config.toml
balance_loss = 0.000904
groups_per_token = 2
norm_place = "pre"
norm_eps = 1e-05
rope_fraction = 0.5
parallel_block = true
init_std_qkv = 0.0311
init_std_down = 0.0
beta2 = 0.95
lr_head = 0.00692
batch_tokens = 131072
doc_mask = false
max_steps = 4245
dataset = "wikipedia_en"
Below are experts of layer 8 (counted from 0) of a mixture-of-experts language model. Rows are named router (the router's row for the expert), up (a neuron's input weights, with its number), down (a neuron's output weights, with its number) and show model dimensions 40-79. Each number is 128 + 24 x the weight over its row's rms, rounded and kept within 0 to 255.
Before each expert's rows: "mostly gets" lists some tokens that are sent to it at least half of the time; "comes before" lists some tokens at least twice as common just after its tokens as in all text. This comes from a sample of Wikipedia text that the model never trained on. Tokens count by the router's weight.

# expert 30
mostly gets: " (", " =\n\n", " '", " con", " \"", " $"
comes before: "201", "200", "202", "199", "1", "3"
router [108 136 120 164 131 115 107 105 143 162 108 162 149  84 125 115  87 127 170 145 178 138 135 188 135 125 140 122 135 115  95 121 141 110 137 142 131 153 142  94]
up0 [132 113 184 123 123 117 111 106 139  99 156 145 151 119 160 141 161 110 131 142 142 152 129 156 150 146 161 142 133 126 120 136 104 113 122 139  99 147 131 104]
down0 [137  84 136 111 154 143 151 112 146 105 116  93 139  98 172  84 113 122 111 149 102 120 130 143 119  95 148  96 119 135 100 100 119 139 123 130 161  93 151 152]
up1 [121 166  94 141 181 137 113 135 130  88 132 109 111 118 169 127 141 101 131 148  69 136 147 158 103 173 125 123 145 109 124 117 104 158 120 143 118 150 124 131]
down1 [102 112 176 167  74 107 148 120 100 130 163 133 123 107 138 133 129 130 105 124 146 125 134 161 141 141 124 147 140 104 139 129 104 172 140  66 182 147  77 116]
up2 [153 161 130 127  89 139 102 134 140 112 133 151 105  98 129  97 109 161 142 107 116 143 120 133 110 122 108 148 137 155 153 158 129 184 126 161 127 129 104 130]
down2 [118 120 116 113 153 129 136 133 107 170 144 158 117 149 155 176 132 154 135 105 119 106 128 165 130 112 134 167 119 106 134 130 144 103 106 116  90 138 130 128]
up3 [134 142 130 103 136  97 107 103 148  74 155 130 121 122 127 112 126 122 120 134 133 112  61 141 103  95 108  79 169 114 121 139  75 164 140 142 109 121 128 109]
down3 [136 101 139 123 153 121 138 112 128  71 150 107 120 118 136  82 136 117 131 157 109 158  93 116 128 150 145 134 147 107 131 110 100 116  93 128 164 133 148 155]
up4 [145 113 113 114 175 140 106 106 164 144 129 105 108 131 127  85 138 195  90 117 144 142 135  88  76 184 141 131 133 151 132 106 126 123 134  96 158 142 128 109]
down4 [142 164 157 156 120  69 154 118 117 149 110 134 157 127  97 113 121  92 125 116 130 148 109 111  99 136 160 155 109 157 119 115 150 112 145 141 140 124 141 136]
up5 [114 141 107 107 189 123 147 102 108  80 125 120 102 135 137 141 157 149 137 135 150 123 117 102 114 111 109 140 163 150 101 109 124 106 136 114 138  92 140  91]
down5 [106 127 117 113 144 115 113 113 157 142 148 148 169 129 141 132 155 125 136 126 181 111 138 114  89 101  93 154 131  99  88  90 118  87 133 152 137 113 109 132]
up6 [145 180 114 124 155 104 161 131 152 168 157 138 136  97 115  96  83  85 119 119 117 148 142 138 184 106 127 146 132 135 151 155 102  98 158 141 108 122 110  90]
down6 [141 147 151  88 109 119 156  98 116 115 110 141 122 117 148 162 153 121 129 142  93 106 147 149 149 187 153 115 106 144 106 152 150 106 106 156  99 143 157 139]
up7 [132 130 142 140 109 175 147 160  94 147 127 126 146 117 116 128 116  74  95 155 116 101 160 125  93  96 125 140 139 101 135 117 133 149 191 142 118 141 153 136]
down7 [ 94 144 155  98 138 140 105 102 115 148 124 131 164 142 152 146 126 125 116 142 140 114 133 127 119 113 143 144 164 136 148 119 135 117 123 129 124 131 142 121]
up8 [142 165 133  99 143 116 135 121 141 127  85 104 131 132 112  96  81  85 126 151 101 110  97 114 159 160 130 136  96 132 117 150 134 121 108 154 161 106 130 105]
down8 [ 82 103 128 123 132 116 106 127 122 146 143 115  93 143 116 119 147 112 164  86 108 153 129  91  95 168 133 143 100 121 141 132 101 128 122 109 126  95  88 111]
up9 [116 130 152 144 120 147 100  92 116 151 148 120 153 122 168 129 161 134 130 132 135 127 128 104 154 106 123 120 149  93 123 139 138 110 176 106 140 126 117 156]
down9 [124 152 171  86 111 112 104 119 104 102  78 112 171 121 133  96 138  91 128 145 109 151 100 179 100 139 106 106 135 168 147 120 121 128 145 107 119  78  92 103]
up10 [141 173 137 141 115 102 147  90 117 165 118 146 129 113 142 128 128 133 136  94  96 157 147 139 109 113 134 140 157  40 120 121 141 161 178  72 114 143 118 106]
down10 [125 110 108 114 125 149 155 111 118 129 144  96 120 121 130 130 122 129 194 166 146 126 151 108  91  94  78 115 142 105 165 176 128 152 115 123 109 107  79 139]
up11 [100 147 109 148 110 146  92 109 145 127 136  95 124 120 165 126 182 107 126 150 132 104 137 131 116 139  94 156 104  99 159 122 120 142 158 105  78 152  91 133]
down11 [120 139 126 129 129 102 115 138 120 150 105 118 123 132  89 108  76 135 128 100 135 112 130 137  87 152 163 132  93 102 108 158 142 113 103 139 167 143 146  63]
up12 [118 153 148 124 162 142 161 161 122 118 110 131 142 130  88 131 159 158 115 132 127 108 117 142 151 161 156 104 117 148 131 168 108 132 179 195  63 112 144 126]
down12 [134 113 132 141 130 152 143 171 109 169 123 145 145 182  84 101 145 139  67 117 176 165 116 152 110 158 138 126 145 174 144 126 152  99 144  42  90 143 165 150]
up13 [119 124 170 112 110 134 162 135 118 119 151 141  83 208 145 155 134 112 111 134 121 158 145 132 138 149 136 126 146 125 124 129 134 149 150 177 108 127 134 133]
down13 [113  99 130  44 156 139 131 125 122 171 146  77 102 117 130 115 101 156 115 151 120 137 147 148 116 127 125 131 131 165  97 130 155 132 119 120 105  99 136 198]
up14 [129 102 108 118 141  93 118 149 148 171 147 161  94 133  77  84 109 122 129 100 145 156 135  93 145 130 119 128 153 146 158 168 123 169 140 109 117 134 116  97]
down14 [138 139 143 148 152 119  83 107 110 148  76 132 151 104 139 120 134 155  79 111 128 118 155 139 164 127 118 153 146 111  81 114 121  92 145 139 150 159 143 154]
up15 [147  67 154 133 205 131 152 121 133 122 116 136 140 141 126 128 127 153 118 143 117 130  71  93 123 129 179 143 116 132 119 152  88 115 121 124 152 112 107  91]
down15 [110 157 131 126 185 117 155 103 157 139 145 168  89 112 110 133 130 124 144  93  97 138 120 115 129  73 132 128 134 173 137 116  98 125 127 115 156 144 109 167]
up16 [113 135 135 131 150 126 110  92 177 139 152 132 150 136 150  83 117 123 126 124 118 103 136 128  84 120  90 114 122 130  80 118 140 118 170 122  62 121 136 159]
down16 [130 111 148 137 113 110 123 145 127 109 136 152 147 171 120 153 120  94 118 160 147 140 105 119 112 120 140 138 139 148 129 168 115 131 142 183 141 109 150 149]
up17 [146 105 150  97 125 146 144 114 134  97 113  76 109 125 163 142 114 109 156 115  96 157 112  85 136 113 128 106  98  98 127 138 112  95 116 161 111  93 125 145]
down17 [153 181 100 119  86 137 172 126 141 130 149 138 172 107 118  78 108  89 115 129 132 114 124  87 136 173 148 134 141 119 111 140 171 119 165 110 124  85 105 123]
up18 [114 160 126 126 148 135 107  87 145 152 150 115 129 182 111 118 120 130 140 141 126 128 152 136  87 104  97 163 128  98 131 111 114 167 152 123 123 134 131 168]
down18 [174 128 130 141 128 150 143  69 136 137  92 119 146 144 132  96 143  98 123 126 142 129 111 160 126 119 124 129 147 119 152 115 167 124 144 128 154 112 141 119]
up19 [128 141 136  88  88 144 118 104 152 120 122 123  81 136  99 117 173 164 130 103 150 135 111 115 118 110 129 164 116 127 137 116 122 151 114 137 123 101 140 101]
down19 [159 152 112 101  82 114  84 116 137 165 153  79 140 103 126 154 183 154 107 173  98  91 114 141 132 128 132 137 169  64 128 132  97 141 121 144 138 167 137 119]
up20 [ 89 157  91 135 152 137 146 125 161 119 141 145 101 108 172 126 126 115 148  92  96 118 143 137 139 129 151 177  91 101 123 123 136 114 107 143  99 140 105 161]
down20 [135 123 155 122 116 125 140 130 104 150  94 153 172 127 140 108 124 110 131 135 171 150 132 168 163 124 134 106 146 130 175 168 107 168  96  79 134  82 117 103]
up21 [135 147 180 118 159 117 126 147 126 147 129 150 141 128 128  96  86  93 133 160 116 180 100 117 127 159 112 104 132 138 115  51 107 158  93 123 175 115 125 131]
down21 [181 109 129 157 142 100 122 154 112 162 107 107 155 149 117 124 100 178 113 142 166 150  83 162  91 121 144 119 131 159 147 159 119 157 132 143 137 140 129  86]
up22 [157 165 146 106 163 108 133 114 162 161 109  65 131 115 143 116 151 158 108 118 119 112  85 128 109 152 120 110 156 162 110 134 119 156 115 134 105 122 125 121]
down22 [148 131 105 166 101 132 139 150 102 123 152 165 121 140 143 127  99 131 127 134 137 142 152  84 138  88 134 138 133 119 157 133 130 101 117 146 187 140 126 104]
up23 [116 114 110  99 175 133 132 127 152 149 142 140 111 105 112  85 172 142 111 116 141 116 108 122 136 136 152 139 114 123 138 133 130 160 145 122 105 120 126 150]
down23 [129 146 127  89 135 115 115 118 137 113 104 128 129 131 158 107 147 102 161 105  87 115 113 160 134 135 145 145 101 141 124 156 130 137 131 117 138 125 123 158]
up24 [143 140 159 104 108 134 143 131 158 129 111  82 119 124  99  98 140 175 106  82 119 139 119 140 112 143 135 132 147 142 151 136 138 102 140  64 115 160 112 123]
down24 [147 146 119 123 146 166 124 178 150 120 115 121  96 134 130 131 139 124 157 150  94 134  83 125 152 136 122 121 124 137 106 116 151 128 133 144 123 154 111 136]
up25 [147 167 140 138 102 160 140 146 141 151 137 121 156 116 149 142 125  97 154 141 138 108 124 128 128 152 154 147 133  80 129 114 118 161 117 109 167 136 132 145]
down25 [158 117 137 151 107 103 134 145 127 136 146 132 111 119 133 124 139 137 132 149  83 118 159 117 161 141 139 131 107 154 103 107 126 127 132  78 145 165 122 148]
up26 [102 140 135 106 144 138 123  85  89 118  79 129 132 155 126 145 103 102 150 136 151 110 142 162 142  86 139 131 117 161 117  86 129  94 141 136  83 126 148 139]
down26 [142 114 190 150 127 121 112 124 133 108 135 115 167 102 116 114 121 164 144 132 133 161  99 110 119  76 112 118  83 147 103 164 112 151 145 128 139 103 166 162]
up27 [144 109 139 143 200 123 151 148 118 120 179 164  88 144 129 154 124 162 131  91 111 142  92  78 127  98 161 142 143 104 116 131 175 125 153 159 126 159 116  93]
down27 [126 105  85 108 116  88  85 116 127 126 125  95 137 156 134 128 142 132 132  97  89 154  95 123 113 131 117 124 128 101 143 124  89 179 102  94 159  78 144 104]
up28 [129 127 114  64 158 110 137 141 109 154 124 147 138 134 126 126 179 116 121 103 121 124 121 121 146 117 164 131 121 117 118 126  93 114  97 123 104 109  84  76]
down28 [100 141 115 152 110 136 158 149 140 142 142 122 113 121 126 153 114 119 106 137 143 133  64 116 125 161 124 117 125 179 109 159 146 113 159 135 152 142 144  98]
up29 [122 132 118 135 135 144  86  76 131  89 154 156 108 131 115 111 120 169 147  68 130 127 165 147 127 138  43 163 133 110 170 116 128 174 129 146 120 105 105  93]
down29 [136 150 126  83 163 161 150 115 131 123 110 109 169 121 104  96 165 141 165  73  98 132 112  92 152 148 143 141 123 146 125 114 136 146 119 161 135  88 114 139]
up30 [112 138 133 123 146 176 112 118 177 139 114 134 107 176 190 146 136 111 113 101 123 121 128 126  77 157 106 148 140 143 122 144  76 127 154 122 103 120 142 111]
down30 [143  90 113 143  88 138  81  97 117 150 111 142 117 132  90 129 138 150 105 100 142 114 133  99 135 147 164 111 157 116 123 118 155 146 124 147 141  97 118 101]
up31 [136 131 120 115  99 150  89 156 118 126 111 145 130 132 141 111 131  91 143 138 130 155 162 140 109 129 122 128 128 163 113  93 141  95 164 136 135 114 148 132]
down31 [147 166 147 127 147 114 117 133 125 147 119 147  88 102 107 124 108  87 156 147  94 104  95 156 140 102 138 120 118 197 124 114 100 150  91 126 146 129 126 160]
up32 [ 98 143 163 131 167 135 115 168 120 145 130 159 164 127  69  71 156 138 121 174 149 102 130 181 148 133 144  86 132 140 135 136  84 148 175 181 116  94 105 100]
down32 [100 107 145 117 116 145 137  94  98 150 122  87 133 119 119  89 169 118 110  55 172  97 121 129 138 114 107 157 122 120 134 101 161 181 141 104  76 163 152 111]
up33 [129 159 105 156 137 142 143 134 167  71 151 100 142 133 155 116 156  85 144 136 133 120 122 155 137  86 118 155 113 115  96 104 132  83 173 148  82 129 151 153]
down33 [105 135 132 104 165  89 158 113 110 110 125 153 152 132 108 135 127  91 139 100  97 158 143 130 125  82 137  85 110  92 159 149 116 146 131 149 135 113 125 131]
up34 [136 148 152 140  90 119 134 185 108 128  90 140 133 124 116 175 138 142 109 113 172 112 151 140 123 145 127 108 148 130 104  80 169 123 134 111 134  95 178 137]
down34 [145 113 132 141 172 107 153 116  81 132 129 135 175 114 126 175 128 134 122 128 126 141 126 162 100  98 159 134  99 178 122  73 171  95 118 128  85 138 172  97]
up35 [104 149  92  96 136 128  98 134 137 164 151 128 151 119  90  84 124 112 121 140 109 132 150  87 146 158 115 157 158 138 117 127 113 136 145 102 119 100 140 186]
down35 [130  83 154 139 120 113 123 103 126 112 143 142  84 162 138 109 123 174 117  93  98 129 144 137 156 105  94 133 156 115 112 132 107 120  93 115 117 154 162 123]
up36 [139 136  97 143  98 124 151 118 127 129 117 102 155 124  85 116 133  96 134 153 117  95 100 119 125 137 108 142 124 130 119 111 136 106 139 115  98  89 108 102]
down36 [129 123 152 134  91 152 129 136 156 121 127 145 103  73 125 133 100 129 121 133 125  82 118  62 124 102 115  92 140 140 105 124  91 162 137 102 120 125 152 139]
up37 [162 126 120 150 153 113 143 155  61 173 174 112 116  93  80  96 134 109 117  94 114 111 143 122  76 110 165  99 105 118 110 112 105 155 141 131 128 129 128 146]
down37 [124 132 135  95  79 119 140 169 102 146  95  85  94 142 107 149 104 120 135 166 137 110 109 154 181  98 143 149 143 165 146 173 109  84 123  54 122 127  96  94]
up38 [123  70 128 128 128 130 149 117  91 144 114 115 111 134 170 149 156 149 114 111 134 114 144 113 137  82  63 151 117 135 126 145 141 128  94 134 164 147 147 127]
down38 [118 106 132 108  99 132 152 190 131 122 171 156 114 121 122 119 113 111 189 101 136 144 146  92 105 113 152 150 129 120 148  88 129 103 135 110 186 117 142 129]
up39 [156 167 120 136  93  73 159 134 136 170 146 128 124 117 138 145 158  97 111 104 150 127  77 120 129 155 117 131 137 161 126 155 165 133 126 113 138 119 142 114]
down39 [114 140 137  90 106 136 107 125 122 131 136 140 173 120  97 167 103 100 144 102 108 137 173 118 108 105 121 131 161 126 148  92 119 151 115  96 106 138 118 137]
up40 [123 144 142 137 115 146 126 119 108 141 121 137 101 154  92 123 131 174 146 111  84 178 134 124 143 120 111 147 150 165 131 133 144 115 156 124 159 109 142 127]
down40 [109 135 139  83 107 122 137 102 127 116  91 165  87  82 100 123 139 148  79  83 115 145 183 101 110 111 136 129 142 160 164 175 137 143 122 127 136 131 117 143]
up41 [142 141 120 130 102 133 131  91 106 166  94 112 102 181 105 167 169 140 108 109 160 151 105 121 106 106 132 115 170 160 134 144 171 156 133 146 117 111 125 148]
down41 [189 135  94 106 162 147 138 140 140 116  89 130 106 128 125 165 110 144 124  92 121 121  70 109 118 180 180 139 139 135  73 122 131 137 133  92 120 116 103 128]
up42 [105 134  78  95  57 122 184 118 114 135  76 108 108 113 110 112 127 121 120 111 124 107 116 133 135 119 130 133 142 156 109  95 137 150 162 133 148 103 101 122]
down42 [119 101 145 168 122 154 141 100 124 111 141 116  86 147 111 148 129 142  84 149 131 110 158 115 145 136 109  97 110 128 119 127 129 143  86 120 102 134 148 127]
up43 [122 150 134 156 148 125 102 109 167 121 170 131 112 168 139  81 138 148 175 140  95 113 118 126 159 112 125 141 126 145 157 103 111 153 113 121 115 138 175 140]
down43 [155 105 117 134 112 148 113  94 112 108 147 169 124 120 125 102 158 106  86 123 145 112  89 130 120 128 125 143  88 146 131 104 164 127 124 152 148 144 114 109]
up44 [156 139 139 157 139 108 146 131 158 162 115 153 161 122 146 124  90 131 117 129 126 168  79  82 126 164 186 112 177 137 147 111 119 153  85  55 130 116  93 159]
down44 [139  92  92 116 120 101 113 149 123 130 183 145 119 104 158 138  95  91 126 157 135 120 153  98 134  75 158 177 130 129 143 116 125 105 135 158 112 132 150 142]
up45 [128 111 139 130 119 135 116 133 139 181 178 113 153 152 135 148  91 129 112 128 123 116 151 144 160 167 118 143 149 119 148 119  81 139 134 146 146 139 147 126]
down45 [124 141 156 155  75 109 128 118 122 140 160 128 126  91 140 124 157  91 118 149 131 176  64 140 157 149 122 129 106 121 123 126 128 166 121 109 147 112 112 106]
up46 [123 125 167 142 123  90 105 156 105  97 112 153 117 106 105 105 125 103 119 121 123 141 148 126 153 191 108 160 159  94 149 141  90 152 113 110 155 137 135 152]
down46 [145 136 155 165 152 107 120 117 101 146  96 156  95 152 146 178 142 163 176 101 155 130 136 117 108 157 153 111 117 141 138  74 162 135 109 123 146 128  82 122]
up47 [117 184 179 132 129 181 149 141 160 119 147 140  90 122 126 104  96 142 137  96 136 129 105  97 147 111 132 121  83 140 156 155 156 135 168 106 106 101 157 132]
down47 [121 147 154  80 109 158 149 170 127 117 108 114 118  97 146 150 151 127 125  72 129 111 123 112 123 154 122 147 173 154 130 152 141 131 140 151 150 123  97 101]
up48 [138 131 141 128 183 141 159 118 164 132 120 111 142 103 110 143 124 152 114  65 131 110  93  93 119 168 145 133 115 115 119 108 149 126 155 135 116 144 112  93]
down48 [119 176 138 130 109 137 112 141 125 150 136 153  96 124 171 116 132 125  84 133 100 135 156 112 157 135 151 135  96 134 121 114 114 121 102 120 124 140 154 137]
up49 [152 105 107 113 179 136 147  71 156 139 182  86  93 129 129 109 112 123 113 124 101 128  84 184 166 121 131 134 121 153 125 121  76 143 135 132 126 123 142 101]
down49 [122 119 139 160 137 141 131 148 128 113 183 149  82 121 153  82 140 107 151 115 163 144 121 132 131 103 131 138 108 120 147 124 124 116 114 122 147 185 135 112]
up50 [122 107  96 162 161 105 115 144 118 102 134  99 126 120 129  87 148 123 136 109 114  91 139 145 149 154 155 127 104 124 139 164 115 104 148 144 115 135 113 124]
down50 [135 122 112 141 114 103 142 129 176 111 130 139  56 106 121 120 138 116 143  82 104 106 133 156 118 116 135 120 130 147  91 105 126 124 140 116 129 150 125 141]
up51 [173 149 145 142  97 141 136  97 114 161 134 129 134 138 123  99 122 178 119 145 146 148 144 183 147 158 150 130 171 146 106 123 151  95 108 124 150 125 173 132]
down51 [109 129  95 146 163 130 124 100  80 157 137 121 117 123 113 170 148 121 135 157 166  85 146 170  83 139 148 119 100 118 111  98 132 110 191 150 103 135 135 141]
up52 [105  81 140 123 169 111 132 129  72 141 136 104 103 155 105 113 118 154 118 133  86 130 121 149 125 155  98 151 159 110 142 149  99 124  72 115 154 160 148 173]
down52 [137 145 173 135  89 142 112  98 158  78 159 139  98  88 117 122 162 115 180 143 133  92  83 115 151 153 100 109 114 167 147 135 122  94 103  83 154 124 101 140]
up53 [156 149 161 100 126 169 116 112 125  99 159 147 128  81 148  85 167 133 152  99 134 138  97 152 104 150 152 128 154 131 164 140 128 135 135 131 125 110 162 135]
down53 [104 143 111  80 197 131 137 112 121 163 144  95 130 120 172 141 120 105 136 164  98 147  89 127 134 146 108 131 129 112 134 163  73 107 126 150 119 142 168 127]
up54 [168 163 129 102 113 114 142 131 130 154 110  80 100 117 161 137 189 157 138  96 121 120 120 141 106 135 135 135 119 100 130 114 102 102 110 140 114 115 164 139]
down54 [145 130 133 169 119 134 137 129 126 161 111  89 119 152 150 123 150 120 133 147 118 109 145 153 144 169 130 124 134 118 129 165 116 130 119 144 133 164 140 121]
up55 [119 131  67 128 142 155 110 107 178 125 134 107 127 153 130 144 111 172 167 103 125  91 119 173  86 116  96 140  78 129 122  88 134 142 119 144 104 142 163 148]
down55 [115 127 148 131 134 132 103 141  81 126 100 173 136 148 105  89 142  94 156  77 133 117 123 125 140 159 161 101 125 128 127 146 136 163 120 185 144 183 121  94]
up56 [144 138 162 135 147 100 126 142 122 100 159 120 176 141  59  98 114 136 121 121 128 105  93 150 120 132 106 157 133 101 164 145 144 117  91 177  95 159 122 114]
down56 [ 78 130  97  95 140 163 133 124 108 138 105 181 128 118 157 153 167 132 117 133 129  87  79 115 159 145 130 116 104 124 124 146 148 111 121 115 177  86 126 129]
up57 [147 134 122 138 107 101 107 147 132 163 103  94 133 108 134  99 125 133 110 119 120 150 120 172 131 114 139 173 116 113 134  99 127 143 129  88 126 129 141  95]
down57 [168 110 129 113 142 144 138 109 139 121 128 118 148 121 117 123 129 111 105 127 114  88 116  99 140 127 134 138  93 133 147 101 108 102 127 132 138 132 139 113]
up58 [137 165 144 149 122 182 128  79 114 128 138 125 123 158 127  81 135 159  98 126 139 131 129 100 163 131  70 122 124 156 127 124 122 165 130 154  91 147 105 139]
down58 [ 91  82 166 124  59 138 159 140 155 113 149  92  82 129 146  85 133 159 126 117 130 172  88 131  97 119 128 136 193 153 108 135 171 112 184 152 123  90 146 112]
up59 [125 123 121 131 121 139 149 162 120 140 126 120  89 164  95  97 117 122 115  81 115 149 104 141 136 132 131 116 163 103 130 173 131 108  97  86 128 132 119 126]
down59 [130  99 118 134 106 151 158 150 122 143 121 150 144 134 137 172  94 160 128 145 166 103 116  79  98 106 109 129 122 181 123 122  96 124 116 172 147 104 129 133]
up60 [119 113 166 136 156 110 127 110 121 118 124 103  84 160 128  74 169 110  99 121 128 169 102 108 101 116 127 144 119 134 114 138 128 168  88 115 123 124 158 135]
down60 [162 154  61 131 100 147 139 116 170 151 135 123  92 161 135 141 126 144 132 124 139 105 104 113 140 149 125 118 145 123 118 142 128 118 148  86 144 145 145 178]
up61 [170 132 130 102 129 103 137 115  90 147 121 172 152 124 120 158 187 171 131  99 115 137 111  92 120 168 131 132 135 149 161 123 133 180 121  95  97 115 129 145]
down61 [116 120 120 141 118  94 111 130 138 152 153 138 144 117 119 118 166 151 125 127 119 125 163 128 187 133 120 115 105 154 158 111 168 119 109 169 132 118 106 108]
up62 [169 130 158 109 135 150 129  74 162 134 127 122 123 135 140  95 157 151 101  88 155 126 135 122 121 115 112 115 191 112 137 123  95 144 133 132 119  98 137 145]
down62 [171  75 147 110 173 137 131 107 106 102 145  94 167 107 145 119 135 135 116 133 116 143 120 146 137 159 169 107 115 137 112 127 124 122  98 130 128 131 106 115]
up63 [143 143 150 158 140 124 138 105 163 124 125 137  21 103 122 127 103 105 154 132 137 121 125 155 110 145 155 102 135 166 151 125 119 152 102 156 128 119 126 148]
down63 [112 114 100 115 142 130 108 107 155 112 131 137 158 105 146 107 151 133 117 148 119 111 134 171 153 164 128 123 172  99 143  90 158 138 150 148  76 164 105 108]
up64 [132 151 121 157 124 141 136 112 129 126 115  88 119 105 105  85  91 115 153 147 141 103  94 108 114 115  87 135  96 142 147 126 119 124 146 131 120 107 125 160]
down64 [140 168 150 152 119 160  91 120 154 137 152 117 185 148  81 148  97 145 138 123 114 135 123 128 142 167 104 125 169 140 146 142 142 119 138 149 138 142 107  91]
up65 [115 136 105 145 150 122 131  90 115 132 138 125 142 120 150 114 108 115 102 142  92 132 126 129 135 116 125 114  70 143 150 109 136 130 123 136 110 120 114 128]
down65 [156 136 144 136 143 134  91 135 130 119 120 116 170 126 119 150 119 122  91 156 133 145 123 137 106 118 153 122 151 144 110 139 116 118 125 160 185 137  87 101]
up66 [120 113 145 156 109  93 111  94 151 142 102 125 105 132 123 127 123 168 121  99  96 162 109 179 151 139 119 144 171 189 110 111  90  97 125 134  97 128 121 130]
down66 [103 128 128 154 147  98  99 126 115 112 180 124  94 123 118 129 151 118 154 129 176 135 144 164 126 124 123 129 135 129  59  74 141 125 114 147 128 125 128 163]
up67 [109 164 115 125 118 146 119 112 139 141 128 147 139 125 109 170 153 110 161 150 139 116 142 151 151 109 117 123 118  90 153 124  89 152 175 140  40 138 143 144]
down67 [138 140 142 144 120 135 125 161 156 120 111 141 124 138 109 143 121 132 115 179 122 120 106 129 116  99 120 114 145 134 146 180 115 166 154 154 131 101 125 128]
up68 [154 153 104 123 176 115 118 106 165 133 100 118 110 186 152 126 110 100  99 123  84 137 111  89 120 129 113 103  75 137 133 132 121 108 170  92 136 132 122 146]
down68 [135 160 129 183 111 105 150 104 137 125 151 147 161  94 102 143 137 144 154 145 142 119 130 109 162 168 132 107 124 138  88  92 163 136 122 149 157  91 103 111]
up69 [157  73 128 106 134 117 113 135 113 104 125 168 139 159 138  90 136 122 155 117 125 132 120 112 122 133 142 159 111 131 138 118 134 167 104 115 101 128 141 129]
down69 [ 83 137 111 133  77 151 141 134 113 165  92 125 177 116 121 146 140 131 140 120 148 111 145 112 149 111 128 115 160  99 138 152 113 105  92 121 141 123 134 137]
up70 [115 106 130  96 103 151 121 107 101  94  98 174 150 104 148 120 116  64 115 140 130 149 122 152 187 109 107 164 118 105 149 123 138 131  81 115 147 154 121 154]
down70 [158 108 133 141  95  93 125 110 149 159 123 150 101 103 141  94 139 111 139 124 131 151 156 113 158 148  87 121 127 110 149  82 140  71 129  96 143 103 120 156]
up71 [144 145 105 126  78 118 105 121 124 117  93 127 137 152  63 142 133 127 115 126 135 111 114 103 161 121  90 138 162 129 125  98 132 168 131 125 140 112 149 104]
down71 [101 122 122 167 118 142 134 124 159 115 102 122 106 158 149 109 150 119 136 117 129 126 150 145 157 156  96  86 121 119 155 103 133  87 177 150 143 143 144 117]
up72 [124 138 164 127 178 115  87 109 136 130 152 111 172 124 132 166 143 162 135 143  78 163 108 149 142 160  82 133 162 120 114 150  86 157 166 139  78 120  98 106]
down72 [114 110 175 101  89 140 156 145 155 152 135 149 177 142 146 101  86 148 129  90 110 149 140 166 151 173 132 143 135 122 117 121 160 136 180 122 155 130 103 120]
up73 [134  87 110 137  66 105 111 161 114 116 155 144 117 128 175 113 144 144 117  99 155 120 140 155 157 145 134 143 162  84 135 116 102 116 138 116 118 132 130 110]
down73 [119 145 161 109 124 121 116 146  87 102 147 105 116 139 120 105 169 111  87 142 126 137 153 131  79 162 138 139 108 132 140 156 157 107 144 157 118  75 100 128]
up74 [109 133 143 141 120 183 141 104  89  76 164 134 169 153 139 150 122 112 123 124 125 139 141 137 145 146  99 145 163 135 125 150 144 137 105 123 113 119 131 135]
down74 [134 172 117 111 111 114 112 152  96 111 146 158 101 139 156 141 121 136 104 141 125 140 133 113 154 148 126 148 137 133 145  79 133  93 148 130 135 187  85 125]
up75 [130 119 120  96 109 125 119  70 145 106  93 153  92 121 127 148 132 131 123 144 133 112 109 101 156  96 102 140 154 139 109 118 123 110 139 104 135  77 176 116]
down75 [ 90 140 113 151 149  93 127 145 132 145 114 155 201  96 145 122 134  99 122 110 112 110 174 126 106 155 117 114 134  87 114 113 142 111 142 139 151 117 122 152]
up76 [117 138 139  91 117 134 128 148 139 134 156 141 150 117 110  73 151 139 127 138 142 140 152 151 106 147  69 148 111 103 151 118 111  81 104 148 133 122 126 137]
down76 [149 143 157 180 138 149 140  97 108  91 137 157 141 177 170 150  79 132 108 111 158 156 159 107 139 118 172 124 117 122 155 107 104 117 188 177 128 106 175  93]
up77 [120 162 171  92 122 106 178  76 117 138 136 123  75 129 135 130 111 134 144 154 110 138 122 118 104 135  79 132 128 143 176  77  90 154  94 138  85 171  95 109]
down77 [133 103 129 151 112 134 121 159 128 152 111 159 112 138 142 129 111 125 105 104 160 163 142 114 122  82 114 116 115 163 146 122 159 142 154 150 164 130 124 132]
up78 [ 99 187 118 126 168 110 113 101  94 150  97 162 175 117 142 105 131  92 142 172  97 133 121 114 157 133 183 161 126 107 132  91  81 101 152 134 143 116 167 110]
down78 [146 150 118 117 117 113 139 166 109 170 124 154 119 115 183 132 125  97 170  94 129 133 100 122 117 134 115  86 177 138 151 149 104 125  96 121 129 117 136 135]
up79 [108 103 151 130 163 111 144 120 130 166  99 134 169 101 146 102 112 109 109 141 141 128 130 156 115  80 143 150 147 122 129 128 104 124 140 178 122 141 118 158]
down79 [133 131 138 135  88 147 160 126 144 104 146 130 117 112 141 143 139 124 133 131 128 120 110 163 123 153 143 129 149 146 120 164 189 130 141  98 131 116  99 109]
up80 [124 104 133 112 147 116  92 153 114 138 122 131 122 132 107 119 153 195 104 132 120 110 158 122 100 125 116 126 125 190 112 117 112 131  97 116 148 149 159  79]
down80 [121 104 120  88  82 134 143 142 111 148 197 142 153 165 119 135 142 129  77 114 122 163 108 149 131 175 142 130 148  92 139 151 140  87 155 142 137 110 180 156]
up81 [130 144 134 115 139 105 128 113 173 131 146 103  73 136 110 133 105 148 154 146  98 146  67 134 143 147 108 146 139 140 113 132 133 159 110 113 112  82 179 108]
down81 [167 151 134 175 115  92 101 137 140 135 127 145 150 119 113 124 126 110  97  90 153 147 118 110 104 160 104 141 114 108 112 172 143 149 114 114 122 121 145  95]
up82 [124 136 120 113 120 108 148  94 123 113 207 118 109  85 129 107 131 153 113 149 142 107 162 121 137  97 125 130 118 136 170 122 128 125 132 138 109  91 116 145]
down82 [150 134 105 148 147 142  94 134 130 103 108 128 138 109 154 133 104 157  94 150 113 111 140 111 145 192 112 133 139 134  85 176  92 103 143 136 140 177 120 125]